config.toml
balance_loss = 0.0127
router_bias = true
doc_mask = true
Below are experts of layer 2 (counted from 0) of a mixture-of-experts language model. Rows are named router (the router's row for the expert), up (a neuron's input weights, with its number) and show model dimensions 0-191. Each number is 50 + 10 x the weight over its row's rms, rounded and kept within 0 to 99.
Before each expert's rows: "mostly gets" lists some tokens that are sent to it at least half of the time. This comes from a sample of Wikipedia text that the model never trained on.

# expert 1
mostly gets: "\n", ".", "\n\n", ".\n\n", ")\n", ".\n"
router:52 50 40 50 49 53 44 62 43 65 44 47 47 55 40 35 62 52 50 59 40 55 59 56 39 49 53 56 36 40 47 45 42 40 52 67 53 36 39 39 52 45 42 62 31 40 42 44 47 39 39 46 48 76 62 59 59 47 68 41 55 50 46 43 41 52 60 70 39 45 68 53 52 40 48 48 26 39 46 56 61 37 36 53 50 38 48 53 36 51 56 49 65 42 68 44 33 50 49 80 42 52 40 55 46 52 54 52 53 51 46 58 48 55 58 57 52 53 52 57 47 53 44 38 40 65 48 52 53 50 31 53 22 48 56 61 58 49 64 46 59 44 61 73 52 56 81 51 41 52 48 55 50 68 60 51 48 55 60 37 34 42 44 57 22 59 48 51 44 62 53 41 46 48 72 57 50 44 49 42 43 56 49 61 46 58 45 48 46 19 66 53
up1:46 49 56 63 37 48 60 52 56 62 50 41 42 33 57 40 55 45 48 51 49 43 61 66 53 30 38 51 39 59 61 51 35 56 54 72 37 52 49 61 48 40 51 52 46 45 44 51 61 61 68 39 48 53 64 50 49 47 56 35 52 60 58 59 56 59 26 67 63 48 67 48 52 55 27 61 68 45 51 39 29 65 58 60 55 60 39 45 54 63 68 50 55 57 37 57 62 51 49 52 45 41 29 40 45 47 53 32 51 49 51 32 39 40 63 45 56 32 65 62 47 36 40 48 42 57 51 29 41 32 38 53 45 44 41 51 52 56 47 39 36 48 48 56 61 59 54 54 70 51 48 52 54 54 53 49 43 46 42 65 57 34 50 58 53 32 40 48 47 45 63 71 50 20 49 64 63 58 38 57 35 55 45 47 50 30 44 47 58 42 52 39

# expert 52
mostly gets: " Al", " John", " York", " North", " David", " West"
router:50 47 59 32 54 59 60 63 40 56 43 29 60 63 55 44 50 46 54 50 38 44 50 49 53 48 50 67 33 57 45 42 44 51 57 47 47 30 31 56 64 72 55 51 54 42 41 45 35 45 47 56 35 52 49 57 48 28 67 54 65 57 42 32 37 45 35 56 46 39 46 36 63 45 44 46 48 37 71 66 48 52 44 61 39 64 52 44 39 56 39 62 52 39 47 47 52 53 51 55 63 60 36 40 40 55 69 48 63 64 45 52 43 66 65 45 54 53 59 56 65 48 39 58 42 55 58 33 45 38 53 61 42 55 54 65 53 25 66 46 65 38 58 55 62 46 51 74 57 47 32 51 40 57 47 67 60 48 57 46 61 69 60 62 30 44 55 48 45 45 35 52 40 47 48 38 50 52 36 55 49 24 53 54 48 47 54 45 38 53 62 42
up0:33 50 40 45 62 50 54 46 61 48 56 60 46 41 49 51 54 58 36 42 49 58 44 57 48 51 48 59 45 59 65 65 77 62 63 41 37 53 53 47 41 30 57 51 42 60 37 56 37 49 54 41 51 46 57 52 53 40 54 67 56 47 40 45 51 49 53 35 51 40 65 49 39 45 43 39 53 37 61 43 40 37 55 56 43 56 32 44 64 52 32 46 46 43 72 42 66 53 52 43 56 41 72 38 50 37 40 54 48 42 39 57 20 34 66 66 61 49 46 67 57 44 48 51 60 41 40 55 64 62 52 42 58 48 43 60 22 60 43 44 50 57 54 51 41 34 47 52 57 47 60 39 43 31 53 48 52 67 50 56 40 28 65 47 57 57 44 53 40 67 59 42 53 58 70 65 40 61 41 72 60 51 55 46 51 56 57 55 48 42 59 70

# expert 58
mostly gets: " American", " National", " km", " British", "ial", "ical"
router:60 60 49 44 66 56 41 63 40 46 42 38 65 69 46 42 50 39 47 51 48 47 31 56 46 53 60 73 49 50 56 43 41 28 48 63 43 34 34 64 41 68 43 53 52 39 54 40 52 46 51 57 29 47 49 31 45 48 54 44 61 58 43 45 40 42 44 54 67 41 41 41 47 43 68 40 56 46 57 57 78 47 41 74 49 47 60 50 38 67 26 60 59 53 46 37 54 45 53 55 51 59 44 52 44 73 62 41 56 73 49 70 37 53 50 57 50 52 56 54 67 57 60 52 41 60 49 37 52 30 47 32 44 64 48 52 66 39 47 59 42 39 57 71 58 42 50 67 39 50 54 55 43 48 48 62 66 41 55 41 57 53 37 53 36 46 33 52 52 44 45 56 40 41 54 54 50 52 50 57 58 32 54 60 47 51 50 46 41 52 62 45
up0:78 54 39 44 38 58 47 61 34 36 59 53 44 52 52 50 44 42 45 56 29 47 35 51 48 66 57 51 46 47 56 57 48 39 49 66 30 41 52 63 45 52 53 60 49 48 41 33 49 44 62 59 34 60 46 46 57 69 63 38 52 67 45 39 55 52 42 63 42 45 40 42 25 56 63 42 54 42 67 43 64 55 56 55 51 40 49 42 58 57 42 50 43 49 45 60 50 58 40 65 46 50 57 54 58 46 58 44 37 64 53 58 44 72 59 28 62 58 48 39 66 68 41 39 32 42 47 44 45 60 46 40 57 45 35 34 66 43 38 46 44 58 65 56 41 48 43 75 47 37 52 44 48 47 64 53 71 42 59 54 74 36 61 49 56 46 45 72 46 37 40 53 55 58 59 47 52 44 54 49 53 49 44 45 46 62 49 62 45 39 67 55

# expert 23
mostly gets: " American", " game", " British", " life", " home", " Democratic"
router:64 63 46 37 50 58 36 67 45 52 28 45 66 63 57 48 55 39 37 44 37 33 43 58 57 47 62 48 53 38 56 53 40 39 52 71 30 54 47 29 41 69 39 49 59 54 45 60 45 56 43 50 32 48 61 35 60 43 57 41 71 55 38 51 45 35 43 43 62 48 59 49 59 51 51 50 41 54 49 59 53 48 49 60 47 62 53 48 45 61 46 49 58 35 53 45 53 52 63 42 39 60 41 44 43 86 50 46 54 61 42 59 52 64 50 56 52 67 58 47 50 51 49 29 48 47 55 34 51 25 51 40 47 57 52 45 61 43 60 64 48 44 52 60 55 38 51 73 39 61 42 55 37 58 43 68 53 34 59 41 57 68 38 60 42 55 48 61 58 62 32 44 43 45 56 47 40 57 46 61 62 35 51 30 48 53 48 47 35 56 66 44
up0:49 47 39 52 57 58 49 50 43 44 44 47 41 55 61 36 45 47 59 50 61 48 50 39 50 53 69 41 42 41 57 56 62 54 52 55 33 71 38 42 42 54 44 53 64 40 38 53 44 71 46 45 56 40 67 56 46 63 52 34 68 54 65 51 76 30 13 55 49 50 52 52 32 51 47 53 50 52 48 47 60 39 61 39 42 52 56 53 44 42 44 49 62 60 44 44 53 31 56 53 51 59 48 41 43 47 53 35 52 43 49 48 48 56 43 46 63 50 55 43 60 57 26 60 44 41 41 50 54 69 49 49 66 40 66 48 39 58 40 52 56 62 43 62 42 43 42 41 62 37 71 44 50 46 49 46 49 43 51 47 55 55 50 58 68 58 71 51 48 64 27 81 36 57 34 53 44 40 67 27 41 41 49 39 47 42 53 40 59 56 59 48